Below are experts of layer 3 (counted from 0) of a mixture-of-experts language model. Rows are named router (the router's row for the expert), up (a neuron's input weights, with its number), down (a neuron's output weights, with its number) and show model dimensions 0-255. Each number is 128 + 32 x the weight over its row's rms, rounded and kept within 0 to 255. Numbers have three digits each.
Before each expert's rows: "gets" lists some tokens that make up at least twice as much of what it gets as of all text. This comes from a sample of Wikipedia text that the model never trained on. Tokens count by the router's weight.

# expert 96
gets: " |", ";", " —", " $", " –", " p"
router:140107111140116169084092128081015094147149089120125147162131095108146146114142100113165133137086046159233148101118129160101163060111110180109135106070071121170126112185119110161079138110130105108128137138091137170120158149146134165117170103117116089134127129170114164224094144131131134135134170130169158047143121102074143157093136144048152071131104125173146176162132185081057129198106140110117159153107164109168048152084121147140032182131124111153124086120130118114120151194122096093171081085099132118173172099121123119131132142170169104111132137132115172148092125135126093091171132164108140111128126107133108155135153159124133124150167084138149135096127150101197120122149142158110152087102109147138149054105154127183149125115119116075128130117148112107167094123091167
up0:161150091103160104166141127164062126161117156142131062138137157157092121122147121145077140149110102115173148161133148111114126180139121132114104152108084078121085153079143150082116155059134115138090134176125095144126109123146147156115134133161078137109217160079126112141160145123144192056161171149156119140159175106163128177134117138196106073159109037055089126179165100167152154142191116112086118119172130155158102086127130114135156171129121121156175142145128153123081155088172144115105127149103128118073104133151163130205082113162165117102158140152130155148153102170126144101156134143140093076081131121165153153158119137150136143160061117133150194167081100133158110163074202185098126068130087188133094118137111146160124144166112128064096128196158168067131140138202108
down0:153147142130092129193119119132128135148177146090086138148160144133141094106140109186094177153108127132123117146149112137082116125202206081182114111202109079147133096114114155139133187132136127158171161137147164103141082115104096175110149152135131094044133171126179125122102083153155129120144122074108127114094119067105148098126065167171104140196087154090124139149152074162099169142150076127125096132145109119121165187114178148167169146110143136127137158090125159169091130119102113152084102152136086112115118083096119166137102075121087144100140105107113049122189114169139125098110132100238182104016078132124097124171142119162083127168129211125120158103078142138178086150147122108134159126126117173127124194089126074160142122109129122139118155119104161139165118082125184
up1:173071120117157173150086138135116117129117130144111147152155132174168104145205129131159113088141120112116145158130092143163087169131151171122074175165132118100074111149171118142118163082160143109054131186176093120083054065160099117158138144119124164129135136163160136110056123100101123114166174144111147120100137107122156149122104154106159133105146151118116074158179084133181132114112161088146035192078120160099112166156081179172098128142071123146144097149133153086153112140141142114099159167166121130098097155147094081143138075170118167121190201113137154074144119101100129138132133061060119136140094148124196096211169144146117131178100138111128147116118134103102089097152120067109136088137125136154162185090174131122131181085097191090079057138084088152102117140134118
down1:105112163138179032124140042137128136051132073097199134134148133128122110122096169105164135152151136098104103115148167099109094162104174127169187156171099111174059123112144159113138112076201224165151109166136120151101158126055102165128133139094138188106140132127084147077147095109149153170126178106131052123146159140150125151117162086124117128155162134109156126114133154137088149113159179075114124132112099177122094157104174132057136142137155166103150131131172108128162120133217129152150119107193178074168103163120117077193090117168122152125107099127101122162171109198115094107108157091124111143139138182116110189155185116188149089169145146087163103075148117126136146118128142084116150141116158131145146118113088080132077159086140143118111121117073132153100166158123138
up2:113137101096113131134117131131170128176157172105120079121164081206155137137192128151185140175126188133123163142167133165216114141124163140136096118128113176194132144139102127172103167123159132132151154139080146122122134086157138114075156083132229140184104091141071131050141174120126078183149135063164133105080152127144106189065104121134188100071112131140112130192143125121147146133194126155111082125152144112135153116128081163152146191056044119117121164136139131043107113135109143033108138096113124120076147102156108089151050127157118112149137129122142131142131118118116131138164192137146095106178103090121120132143108091165102135137116093139147171119141182180140117099083100163083141073127116148137130105098107134112194159106153131108077121141132122165170148125102126
down2:110128074162095114066165134202129129107159095123131096124111133124120142162118111172152144062109113163130055132111183122160118096213145145113188070089182131120116163122099133107094061081186186161138124107076193073145114135111113168160115210176097169172106099166150086148054084161100126146112126123137081115146132148126141113179134117162120120123086134150086169136128189107115142123107144111185109134127132111132101130157136122146105112119138155147113056101156057070085096099199125167176143153119080123124168111050118129151178167114164103113095139087105144140101152062096138103102128117100107163102160125164138137200161171111150107163084151090152156123096086113130078151126159092082186116140153144152155161145091124126146140116100061114183141148115162132110125153153095
up3:148134150079134144100135191132109149058151041138123129128116139128130192104158091092166114147033121161028122121128117145086142179094108139097153099134126153172092116105130145126142141199096138158096186087132165120094143129179064123073146163121092131099102098128122082096132111119129157173173119176152162155114099150153094117171198143135159123119168135132107131135128103140120074122145131113166077137151137128138153119135096125132111092183101137152076202113105129150117115122095088082109086086127073140104143165119153181128113119092139117130104153133113128061114111164175138091142131175091146148123050171090092131169122153162170049112100079208140144167194082165173133136122121104114139144109098125141173124107091150151079131121181088131111078155176131200110161160174163
down3:132166166141069140149190224152153123121151109114158126137159116119095155176111133068124117172097169094165127159157152113104120127132126100068094140163139118100088151123061071152187128173139160198091118103153153132141170099115109140055191125171084118180104089148132115106169100114048113138147096111128126065136165147149042120130138086148090093147153065124072171143124139125144167107159135123172153172101116135144142143103106086162148127138114093161099191165095137111128112141136120145087125148114120120112132126160193166168116054134098185152104122071119137133125130094152080109119140162083186112105131096153176106171111160125133129091078136108144102095119104116178135122138173148117102166144128076189140082125069106067099142121109099170143074192171112110126116119141037
up4:140079138149093162093123207099108107076148173076121109170118117156139187085172133182139099113105177113094113106076061102124136113141142153170124126124104067124099092148122089181115110128182150130136110122153111074111126117095117106166108122133130134134120133122145182111156125120195115114151067127184124125135170139108078105072132147119136232106108076128148155128109174163111160134140111123125203099178130126121118143119162133153088121153119052065130150136145120134205127089142152121160148099143145187126124102125169088117126206144095110068128140163082111157107141167129144156128147189149125067102129171106151134159157133094092138110132151141209088101119134140103094057116073174139100138136068035123133119130180106097145096086214150125080128106159086168160158139103119
down4:145113135139159079072161059143164100157059124122161130109041191106047112141139158160137136084064114111167125135096133165135106109084124154216182192204134091108108125154111140144162152012157124125133108148136091100129193140140121113165094096146089116083084087182153107134121138145093115121150090135123085102157141132128064182075106117087079114140113125132172098147086107104072103096128142112080184126130138128138094161115179117187150105139130099100163118147127153120115105120097166179143099156149161128114208123186157126136109097173109126149188097091147141142081119122178134126109111110162112122156101136147154105117157138164135105107146098075108144142110095107158120127123152128173115102102145152164168054105172121121182094124129143096165165143077136105130062146102183
up5:138100155094150144179114112168179173172070116075129117084164130153116171154142145046122132144072039043077166135173116139098138124137140107153147079151165105098147139097077124186054139165075138142135137142142141126174132103040140168081137125122171129093116165153135186109089125138162133141144167161125143062101166121150130106093131062129171140115138158128095094106073152118086110150112094135192127170131085165166138162108135103149126133099159134096106133076193135140152141165119091107133126113094089174126110120104100094113110122125171172093136183176180085134125107207111162161156104109083177171147140137119097092122125118105086111082126147132130134106148145095137097097195106053145153131128107060113111196142103160164113155122112158116166117162133116122146087203124141
down5:151149148131160143100178105151159188120188131151151110132096172132125161120104151147167197164124112033161151083103074117151129066067131091130121158083142098091110099149186146147135076050150122135107147122088132132148106132140106147088110046176097115134138096130147117134167118128059108125110129129111171130126140094098113081099148118176112179099171116144127134132107162155120145149129099169162175061149123115121108124119115211171128097117166101148077019091112138125109158125179121175064112124128168130179159140136136126077116125146104126040155080161102124126160151127132163136104104080132140087131188131132111127132097194187121122167069125165134086164101119115118115132166126132122172184080059157158153160108155113121127125082134122103175140140114091124100133050123195
up6:120072075059171203126145144104123085149075096118151064136081139110162139143156107153149106158086142176085106096146091163131083138138184119096108149086084087122099144143055134175190110083067077141162076122123131115133104095125144201092142066188148066095184117162130102161095097174128128070153137088174103096156126109138126128154097098092104176132165144115158155099138131134130128075109132142152161175170097191199158120126153114088090166081150142142132130185123137136125103171157111106137130076124192112146078107098112123132147094145072085155134070074087117163160121107131075131119139122129141152129101123172095129087132101173125155148108120105151105128102186113123163120158124057076119113150142114113199189124110097119061169125110189121145140119144114108093093122101128
down6:119142119053165159136115139136123061137147058106129134158107115114088164153100151166133142150143074102120151124129139127080116167197106095153144172108113005130109160157081110163087141109126175158149090066114112071169115114119168145104140070063133164133122145096108157137115150155078170119115146133132135095149140139135125106122149148171146068149061108147172130122096171137125161097140181088108153112150156122132160152134097203099197158138124168093106106119136152119117134119135124147125095164170078130098112142100123136119140092113095110103129123094119102058136090092091147211147145147151131142129103133139099148129176148116136108065121126152152086138157125131097063221078095054181100108114073215127139161183163111141069122160180173130121112112131176177133143147191125
up7:125104160122102150121158181153155082183149139111130147145126151149145104107188131043193101093119136140132115158120194126129114081078177122128120082145133105197103176176125147115096125098121099159094152129163110118127124093160136130157153143112159140126114105122117122105185084113127109158188138156125131075147077117139143123159136105174167164092128133150151153145177080206116135153123200134083139145120149120141127128054060159174098160127092170122088177086108142109132140075156100149164097147101129107196080087085161094127040123173170115131116132064101145152164144123086088094071123098113140153147126067126171169136093140144136191145188122189176187151167146126143134155115123185133100129024072177110132119136096141106128144140088122179158172157138174125106125131102110
down7:104130139121162126181058134125157179080085123081118092101109130126127105099128150079099110138131093122114085143145124106143126096087140089090101100075124081193101118134131096129185128113119086059154161171145107114118073138105194121099122101172114108137114165135085100052110156104108145172125160127152082159093151165074096081115111115114054136149089128126132153132118157076154081113133095130179109137071122194131131074110085148132140071124103060147138153175168106179184160089089172159109147175165154075160127010102098176139122119150145153182114149077192159094118197159170155152120176133120187118116132154083156136146109091088130078153084123097074162151100134110143156105115141163137107120118132132124097149114153091119154161149063128122118144155155109129109119098124194
up8:138110145137156081150100143139057157180136102068110123130169167132166233123083110091122187102090127140091124140122210153158124142125153121115141099164118121095154040143126166150099085076098121107108136103157124185194159066168130139147100162153136117094145103157123104107167138173119075155139111110153086087128142093142113157105173181109094140129162131078111148133127210091047143101104161086100086101130149118132115206160203105110140061091140063109188128179182120102077060116111083066158141106087147082152104170123136122153120146128174080110119099142085151164114163161111121078137150120128128115175159097105121122165109161170138160134124183118129115132172163173117131097128137150189105063125119122091098117130114151089153132124127143135130120109157094103155091102122144
down8:143156131136097100186169172188161092056130172110142116084106167108131084123121114071118087122152107160152077084133146088171098099108115145098098128125116114158127142151109079125106128172117217131109165101107120097041135156123086090110122163139094165119129112137161148100090150139091176083149136118151106187166147129088120143181101140130115106094151131145139121080181118129224151125137145093157107180092158071154094110134073075089128141142143139114106135155126146137114182152138112088090172092150130164080136107110074191134156056153072109156128153095103127177101137145155120132142102083117163096136127156200161141040110132123123113100141067163101116113209081109119120157154132159111051073077102105145141098092129119176144130182189139139171125144108154144179152137150125
up9:106105141108124139126162134129181140135097134105152130140191151163093109120145120166112073144138152167133132103135098102129129118133189154232146130040095160134167135165139148144101124124084120136159120147109075137128133161051128147142158116179145158197139191160103129157115098165223115120104095078110112142158184184148030128087087151150189101112147156126124122138156135133101157165155087114123221096132113117190113143119116090110121132055156182131138072068144181091194121143139136073129091131098104124090099105127141196145104192107114126138128171090108142101099154154110203143089183138118130128116109132131116143147087140113110168164132137106149129099139117159185106128116134047167108125098120134095203104140154191122165125068130130117095163152102169128116125156147124
down9:081166153124099147163124076155072137097153168085197144089061118150142155220077162174157117083153170105118122142130107150143117135141154164141124090134094151118091170122109175129092122144148179140107111135159126156158109073149130122147114125106087129169107162131118131103060137122127129128143148094150091143132125192140134157201092088119102107139162133133178136156158129131144193187138080162149172107126150160174115125122155181185087142129093154104076142087137124088160165066079125090096208139133149198104115128170144120061134139144141088164155115118135152132094174075093173105101061074163166151120070089190179096120128110103103147103141118114168114119109098158108123137117148140169113123127200108114107116137138199191149116167085180086140150094127130114138171163128208
up10:194119063153163162099120164150125116165147149142109176170159177149152112117111107153170139095103091084118120096129147147103162053086143058154137142125072087158164153077118134110110151171113116089148138121104157083130136110084149129133125148139176156160207118176147144096186153193137119118131137106110166136138150136141175167102115175106147138139076170175203151134164154131051161157076140128142150135152162125131150161127108162126163108118108110127111150180182176125100174123158112104076107086151122096118134145102127132098143098173158125042124158078136154059147116147109071080105120091156108143115125142099123077130169086127132239125173162125154080100138092099203113097108145130088109099132132120192154113164171102128105120075104043139085171104116108155130091104152145
down10:112138045153118144188150183090100151097076063170163133149122074132118142154114172172118069128113131121112154139177154112119079081101084096174143111093087114159132105029114109097104145153137166088129100129112146063107144101153135134171091131169185125105166082132209130137135092099155065135131128118106105145146135163118192167180115139119060137188113144100133097100163091088097065130092125152164125139122134077127111142182160187164137115170122111151147156142122188142117100144179123136091098129097152130126153149146112128118074134193155109108135122091140127105192115108147099201071101089151109111161115134138161121151165127118104102066131149110154143124080124134156075133141136036110063159093159142114154098117143150177097157172116136228096126114104135148104119143122163
up11:072132131192138122093182077126126113153110099114117090071165161131133172135142086137119123095117083040164138160133115150133132078083102178081106125158116121103160142077071156147195060106109062117151153116132149101082164119114133115201107148012088161093125126107089097139160137100108158149191108118144104132156096103159076067124079087164105154114145135110110143143130135162090154120146119144151187095142120175141131073121134167100100141150099145078138148138101149160153152113133140082080072129150112157102132134096127088074073162070126130110071161099109120126105123122175119149116082086113120119109140088184170132108160105121193157120169168136142161137155101142155145169055126165085194100189078066169095140166115141125119145101134147143119123095142202123172138124116119
down11:103159135133097142139125127120119112141177106132143117068151129127150161073133136076076114195086134133123154126122135106143091120132118215070138135156169124122119131141102100146113185101114151159111126190114089158136117072138093154155165127170172080115115172040116173177133074043054157096155136096153154126130157127128125051032084124134115053123056117131138119124185099136165098079115111120137145088120149163103119064088174157208173130142107196181127154118153137171111097106090095165153132146131130137168161206166095123131098150141139176162119146129090127092095167130169139097118148143089163144147113143158123152108071141112112168165137129167145063117120140050124122130095129103138153105145127157154098186101152096070174111146130116137103131091147099159126106074130150
up12:140131091101111179149133149143103145173103102184193155108102116177135151092144103049079146108194119134219134122089124078085117202124163116108125163068166166069174084095122152133139139098113219172115133112097170163145150175089131115164084079090094102125151142101094189156118166180102115110086156153136075104133115166152114196123093121127108106124161116117156151115125173101154117170081123120111126179113136135139108137124138148107177100140141107140124142149095155084115140043099157145065157179136132078152142094193116093142091146090106128123124102122191122133145107157098138110095113069070141110058160128169150132126140140110126117084167172081122190135136156136118134130079143160079084138122140129099128175144175167138149087140188166128105137178064090092085121151114132
down12:155179122091139078093114149193161137112117116150088149137120144103115130130154094109088142156124168174140102093144134146127171147135163119075142151137108190148093122140177098095103088147097156152136124117142162097133155147146110124139084110128072150094200138156167182133171104139142081134147132161165147155131080124106160175147108163119128111132112116085146087104100123190087140159038173085166167096182151083144153093129235148124113141090117050148119106098147138120119153083091155119124176176116142171145141180157096131119052148135174159121104088098178106116109135119081164099130088085077156104179084101224125105099193118129180147103193081130145156098132094154115150095096114115106115119104115198104154136151176127132072051167127147125109176162091102151155130106158142
up13:125137131151049076134131056097102141136160170147133140142182175155134168194152176095067101089099090106149151124172048157107102045114125109091093107102086117128112109118145122133145120109195091128117082163157180159143136075124118102095181165130117143193081114143127138103092238103122066185168112080086127165109111074174157106176108114161102134081130166101102159102135126138134169181124123095135115126113118101147127102150132156121092154117106143137139115137147165060130143139135178110137212088126111046179171112134082127160118116157124123104127151130098151126141089133142141138147051174197065112114131096113084140115156122057084134158106160090158180130125104127095123108120099111157165113113157082161102121108136120139143142124090153161130063139151136087130129079156110
down13:184128112122072099136125079144169132156135143096030034167083156126047097218172093093134174161120143134096120100136084119145162136113210151119150125073117143167171077159131134167136105128143108127112071179120146060123170132158123097109111147144086104120170134117178112158174116096156102092087158122115086170078157143117099104137097134090096157143156122137127071091148192195178151158101133141057108106145114146107175126135116132100177137084173110124133148154134146119113174151143158165132106089112078115114140089084137102143137120139062129114101132112097109116168138121138133068209122096149086108105093171162145121120077154166109116101111156121166179163149124121111094203116148101070161112145106101085155069140128081117146126115117120067136125093128112114093088073137137
up14:124135160135118102175152089107157174083077169104097088128146141120132130106110176140095094125165133109122120129128096096136154125116132195101120073119169123133061087102153080125160176112122151136123123121106089174176142075119072085133157065134181060128146148112095163157078128060131130129095143147132175175161121135157119132134079087122076171134092114098096097090095110077123125111200097129102199117071107146133168147120164211112161114123122148148219128150206158128120160116139079126109105094161166148079150156154173163130134142157114182157122134109103096117141108142101180209168149150121114109087105170146142150110061123153111125085030145097199084123116196146109144102133134088170108106095123094141111117125150155123144132075166137135128106068066145131153111145116092
down14:105088144127116123101084153155126113100169159175096150105109135149113139128147083105092130074180177138127125140127190115153100072095149150164108087229176153105138141140120113129131166089077124122143140094133111154114139129177101155152075104149189168095144118074107081199100155111179082115082139161081104076070130161153150106182167153167104122125124149135123117195153149130156149089112118108105122158138130143097132226171172128087128136137114127144096168084118118103129100156066150139069143161124140121102064149098163051175120119135098122134110132129134126177083122138132124032157155117098097146161130137108064093104079037106120136179102057173124120151176083142066135095152132133102122098092187090145166138097145107155109125067142177152131102098118110162124126133120162
up15:083055160083112127074144168128098215120140082169123090142117130091080141178128115129126081099164157102160137143093145055104121143116130140145074173111143109098119134127131118135081174124170164125156140111083092183129109098177109135122149116180117123114141095095120201211163143134116101122125132159118157091118143135118102176149171104153166109110104106121131122060168127134121138159195136128125178128080094103072054135081131099127097099159119119127098174123111166106166113197138111142179140249146166078134140106101115193154134149089151137153142096110139121112171126163147102139160092166123121116129133129123146178107112139161247119114123114103169174126158152104104100106151109144155148133100154157175129109128124130103095007150154155081137130147128180135108178101163126
down15:096150196117180160110131126156110059117076108143114176096142098111120130153124122113154142200110122200161111174165106125105132116111157159073141117146175111149153117075152157116162117136135162136122122123117107158023095138208101111184126159087120138131125119153126140114153111115150133122165144121120172134124195171118121182146105137092116122118075084127134098131093155112197102155198125181083199153099155101118142130116152082151083062134109101117100145153110124131130155158114163201083135151148132184166114080097096170170121115112166158170103085152145158139162152195122073197117113155120255064094087148098125141211117151116121103080123119124117128133145133141090129105165128163112118153125134094121150143130138106105130193145065148141115091185082113154112114149163115
up16:073098157164093136114154165120149125176127149154146113129124197103155098131144135121129124104146203117109113129117122128100145106131067145153126130106120135139152141113069102142117110158144153061137075094116145104152152117117110189074059176196133137102140071131112148200110112153150156212101152135067207100151090147150092183145161082117153129142157182076203185131126130097100141116154115139146177115111124097136088144028077162088089130171128106086158120143110118091139107141103107159162147181128135119118117099067154146094114170142073074140102082100153121115174105156081124125142104144102168141058089154088094140125085039137192142125118123088203112128177127136180084061109104144108156133107121154115118079121130092121121119128112147175130143167125090121099155124100175
down16:148073171142089108145151064083082093133161137143137111141058114068102164136096116164088070127149142117080156115111123100115155094088135110124125131145174129124188097169052148091174092152122131172138075116196117137118182130146142113133046150160150178174123138194145131170123108148094108082189171152109103085132164194136059126162154153100112123170096093136105139196094062127214143120129167158160138070152125127166123114143130124152115144130099101090139192143094127170109158185086138168117149138067113172121141171155135188087096191127123148132110122133143117109117127154090103157126124145115131135137050184135144144175126119110145118097110093120153148080150154131109043079132100116115089078129095141104117124118137111147137051160156131169106087117100178116165112155160104
up17:163217141063137128132077136152090119114108102149044043058121162128159134139108107131085116161115089134097117129112126105173105110142156147098132147153128168072105128159141097144107154135175076076131076165139099145176203150099115170146153126134161068108146123156155145122141100116145114178109101108138117129107162092143063136133124118107083084080104111120145150187125118196153180103097092187153111140121139126134094135166179136085140158102153080183156113147160169153130142139117066069111143125152089191129084140146073109213126137155133137111158139146159139158138097084129120140091105140080104152206014118119155186115090108119105103191094136145089134155138125088085077125155168083185118106158139124139117150143149121183175133118124149129111153109145151178160144087124112
down17:114142140155112098079198197173135161152160072128129114143098157186157182168077171126116112116120124118140152092098107158113106164162126112135117119134127114075148083112089093138186181136085124116130067131144153139130149077127083172111153082123147124193111157197183137143138130176119168119090164181122148143170116136133087120109126119138092137139101246106125166098112077090159184175151096122083114152153125159191085095144163165118135116153113195184123093155121132130134152099108134136164114152095146130150128159134153169165106071000168105105132167114111146156145100138136145128148101128096047117158159131144154144138155127102146143159150141145154097117132147123146090062121099099123152136181118135079155121159150156147081165092134064127094140081097083139092089058078119
up18:088166118145177109168107141129088111115052147134121136187146140069148114229097140125124065186094091134168147089116156167057167132158136185097115072126199155098110157125113090142093155081107190156161154108135105161146072139131111126134136104113144102159103131103140189063125164107163122140147158084144181157143111133095161096090110118137094154141121100065149127133180122112117153121147189114130140137120093076131153134157163163095213094120136116121118148130126166191156157142126101094143136125109096184162120124109109146112102150076108102166176092146105128142135119123074152091087166213088151125080131130184126126187142082142148146145072089109131097124180191138079102102151097071157165134122129155154087131123131146139168173078165133153167078166114074132170075145132132
down18:140129132118158112129153124129153128152084089136170103150117146187167157189115149123099156089124096112098162142199105084135102185189123134110128103103130100077108114151108193102079154094111099116166128170160159106151081076112159115135102090118090114160085130181124127161151144172152149138121121134097176121105187141176130192195094149169139130103181146150148129064111089156104155108099141158130143158125113141108071192121126123118181092090139145087105171120118147151133137139105186137131158079076147118156144111081143116118177074171140111149051149149115060148114097148123160106131153139122105124157107169134141106116100135158182077075105159118144119081187187085139187136179110133081154101086111160194129128216135131113055208150146104160142109103176183082141089083116109
up19:093179079083145115107117157099140104104100193165136084117157153135147107133135110187129126111101141119090164147130114102154102160200107126123044132101095108097121104156069188105146107139070147142164110144107159053133109106145096164164152073129097133111131119127162107089132078163151152110120135144160159136166137090139094170131140100196127108106149129137126127167129104140144146097147091110092146100140129196110096110098122144122134127174104124127130156131155105127109171111217148132154109150068154089137015124105097170083088074154125128115139182136128097134171082100179117122164126117107162156149161176119176130119121123152095072101081080170128081085094125202149057163082166114149139162135167138094182123188166089051071185106139160130146153168112132079175116082148117
down19:195122083086132096158095109094169172141136177135081158140181062106176106144068138136140144157143095123119175106168135123111154092166134123094124138129152161199095085122133151133164126108135159066140188163127067116149194115131175093110131152064127139124025173137096106118141177128138105173093147136119129090077124146121135147087127164111135085094099109139085082090145167128127115141118142116124140130139129133078112123147109152124190222125111131127098116149128139140132172104180105121106123091115125137150119109169146130149078108105115116079128149119146094139161055106120163136159156092116115164011119208105114138102154140109129131130133181156120134200167186081050109206122124190163131107106068125124126098152087176133132104154145095152080122146126179089175131142168143
up20:090152101169123176124092138130120110137186115199166140139102097129140146114145078131150182151092074092212163130147148126117141077109082211183099108097086127188144118138119053152151157123122159090136184125043200138079096122101081133108138104062140122164113121100082141180129166168092153142118143108158131054097058106123146140123161137132161111146111153127162142176118115115071144208107130071139113108129151099090129144115091075105122141115134107112121070119080116109144101086110137135095092038083158128139167083107102095109088145129092099163085140142155168113113136125161158064168151149121199112114109117084125126158143112074165072110133136104116038144116139165133125169140143173083128084101161129133155157109100129137122148112154158084064153147131139131153094153127114
down20:106109098115133066138138102143149094080091226137126151120121099189150099101077131114110159123089109113186107146087130181165085150113110130151051093106125162108115093156162095139154125140106071106118146072126086108125131075107138125159113111100063136106123148138113138088063083186102126116143093144078072093126174097165153120113103117211111127083198124127136163060144140027122113109126115079132168144187152153143066133122113126092138126125149118118068143133168120156174120114167217136116117156139174075146111106137083149128151133095098110156132096083062127170062120135127047134165154166122094155116143135122127120078135092140154105079138165101187140121154146133124177105175098158145101123162152136147117075139086176110166204163147105140124115162086134125140106097134141
up21:052177075136186084202131106139077088119114158068123169132145162110116131121173171097168134140102108143123110121077101116145117122122182135127137116148086162126163125094122163120116136168130197158122147114154113103195155133125138138165111147092123114094181143122138146164181153108152150136107106191169120129128084210110134123094141096079134190120120138117180155096160142095157181136161120165140135173148199127135141181192086101051126070131102070126145136116123097094150070094092161066091129157106148088131111119127188171061183102155080103103179120114082087158105098112145055104125085144073105149076115134172155145150145125187172164109163107092121113106138163156114117096101098131108102096117109144148138064131172129137159071144158170094092105140159133066102125136128136
down21:121106110163097146128091074188148102126133144127136161112112159115089140147118104115137063141197136120093140189164165106106125151104112110153159173163099150117126145127122143153097159119116057127196103062134213167167142143201076145143100158101133146138146159066164115115046210125112109138052158160135086150090147149097138143169090166144194141215095096090113151137140065187168139117084085136146099121101160164048149163144114139144102113117127149102148092169097116072145095109131122180128118123177117145140132138141126124131113112129141138086124145122133155072116121070111190143139191062172049124158140138125109136146112133046168171113104151128122091157123150161107103161135099094087151131060157161129136086135145141148103055131141126112160114142182132137129175126118148
up22:113085070075108117123080127097062093161159123133097187136109125061030102145124152127167060131108114129121084089153077080130086129109126147107166135128141095092099131099125133194134202089131115115099127185117140126128149133122154134091136152134137116191157140180167148042109153087134128147155093103184107143082125160099167160162124152150094079060141080117116078104071137127139118136157166081062123145123109102100096163121138105171100142118093145102127164136137132126128104166140102118155134114097143145151144149188083085141087179204133113082108099099129106081065090121177127152139047173116140154105065153092066104110144099116160155108113138130125122081081173133137117158168164142156116125106070085087148118178129085128132079180134092125121141125164174156118081145113089
down22:161121133166139137188203161164110119149089144208165078125139166095173113082198127107108116091194172151151144145126132113141106092108093099102111149142197140178126148161086125100079092152114098153100117096098102169067127101152120093096125161155112141141174128090162095119182117139098106118096108153073121085117127114136114139120076100132155100073109093168141144149127108112140101154124087153106068150168051102089134185078109176098128099101098110125126095087131154134152143106168126118162098089127065128094177125135180026149175107129121092111151134128142121124101135116120139103183155127142148154107255075167084123154091146083122120133167097129142186148105128074121151093110169143118102142109165167156079126102123133089093131156121159127151154123094106166113190150055130
up23:094111131122124134048150147128107157148129088142152108116147079131040096133180074101169093107131121119138084122128166134112086137162122114117133108126094082136088151095123125113086148153153105127143127098117113091130094148167121120165204116168159152185128084153124157100181115065095081084153133165127177088103123121083117134189134106197197126095091104191125075084135184161126098138117153168134147101121146126136123172070156097168121130113167176121099081120142146153136137199147091087195142129129141116172087046104129147114138140098109120139151143105111148119125123157129112117156130166172127121180157107076209148078159116138133167094171068144122187161076117121124098136128170116140102105051092127134085076103148100102106071156099077134130152178085198132081125054147150
down23:126153109140143123133124139133133113088107142128111117177151155170171108143116155099094108166117133129118146114171134098100109186148113092104160098080154141096122128102157099129186101148149126107112124206189155091073073091125143143128185124140109143116086148140126077063140137121111106129145139155168153151187135131064201119063175131103103118122203121106121150067127157111070060118198150143081137166092152101106110157144129106133056058148111184127152150170185134156124112144193142127174150065155097077141157069129190150126085176128154186134097110118176181095144150114170183114160123098075178136111074163122119189099117094158129135163082158115071119189095169156114138168153088097133089116107159115095109095072115125135154132127136108128117118180082104093074147104113153
up24:125098117159103099141129143130136217190078062142110053120123135149127092110129123142110080138177222137150121156135137112096153126046091116134137188170120156095174180074080122100165125106125088119129105214096169141143213145072145119129120128143119166199157125159160117159075155160130106149144165153136131099124141160111179144134144118140125122157086133092144107158119135167103115118139117153122078070103123102120142160106107175152109090198106110140114150133162135081132116125136120181135146179110133078132089108084101116137090090113135118102081046087136132180128082147110209142164059183162152097158123112102139165097120113114137111221105079114127090189157095169125096184107134124095166176141173128147150100108118116065148108094137136136149120148109108074120112124137099
down24:159159105124084102109199118101136059139101154082117135166120136138170179133131116125157059158061151099098162138088103178124167079162118148108052197153097097157105150156114088129138138092102150118117103127116152161082147121162129103198091125169184106155152156070126162094118103118168161105115158143094118153179132112119077109109123154109140085069093130128120130111157137063132115114107107156145130132094153143117138145146085083147115129129078200122166105053127141127111125252123145083146129143078094121127113162106127139193094147071164169144152076114061095135168225114094145165120120139083142117078184087172175168150132159162133140083149105115093122113126080078097137141129164094151145175145120097139143142157162112134108105088184137131120101095150142180094104136112096
up25:175141110139135163121116096103107170078129121150108169116165116062150082111090024102130124083105145101138174119111155134141121126144121049134162100148100142070124135126079105195118136105120191111092111132160092200098097145072096125118106130081156119173154125111142084105168097099120160186117087109088104148113156104159081126155157146126176149125118089171144174105140169170099127116046162124155127167093150102082119222093115063073165064114169137112143078118154127121122054115129104119163159137129129131122053153123107140183086111159160099138119123153123171142081105132089126124164138103192122132161115117154116166186146147100123205115135198133092106149144135128118092075115062137125133128121210156155145138148127115159106159136099139066120180099123149175150099098105139
down25:068145105093143168129103125190103114192071139111062200102103157078102140130130172136117138140124145092121160069162151124205134115186097144108117129088147122122085144134077111066125131077122174093159105142121166100151159077207149130124102158092157123127129126147112137109149127121100158099097146126160166045179118163125104111080115146149112088115088177146105077084142116143157156108138129089108156092162113121113114192161163121144094098154101195068145108104182203123156177104098106126133222168127145128139136151164107139137092154099172137078118121141178115087151133127169106116104062155076150071106112109152126147130095137137105084157194170166123088148142052146140118122091124061127141099179088154088083128137187122133125127105154105185115189134122125125152162137113149
up26:162170088108083162139111101154172088180119126143110162129133128142156063168165099142122112158127138076112091147095155134094174102163134098122210233149131133132178176076206134085208107133152228117090084141077088131111121112122147128162137161083042106138119116094095112129099173150121162126107129109115088102098108194148119110151192106087134098126141085108138093103086035186126129134076104120136102109113102156143125126105126122145092147144125119119124134083131123137116097147146126119164138124164109115117121117096121096162144195134100129180188132138135168132184128089145126129169151137113181132113151130117133137117136101047155114145112156158053116088137115107149151177109148166144171099103151043199121114133090146123123081106152101174170098121156073116106165091136175
down26:102187117118151164147164084068092220132105124111129143169146152150181116135085115153131172156208157079099129070131125104073152123178162199196104091104184086088170135084120146163117150129113169169205156152100094126146112187131131141181139139100162070158128128158136111151085141053191140123190112159108133117138177135100149102106144125139133117129133166101091139186123129138136160128158160171059173173120094150167157115064141107140131144138114158096155111105130068121135084107092138034155149124085089152061156127171170122127096129106149142125158200160161100127156133125102145094115098132140093089111102148133178147132120104129130158112117090125110094094122136061051128171135133152137147134105131105184110121159111148098174138155107128114118162116162176123179120067158115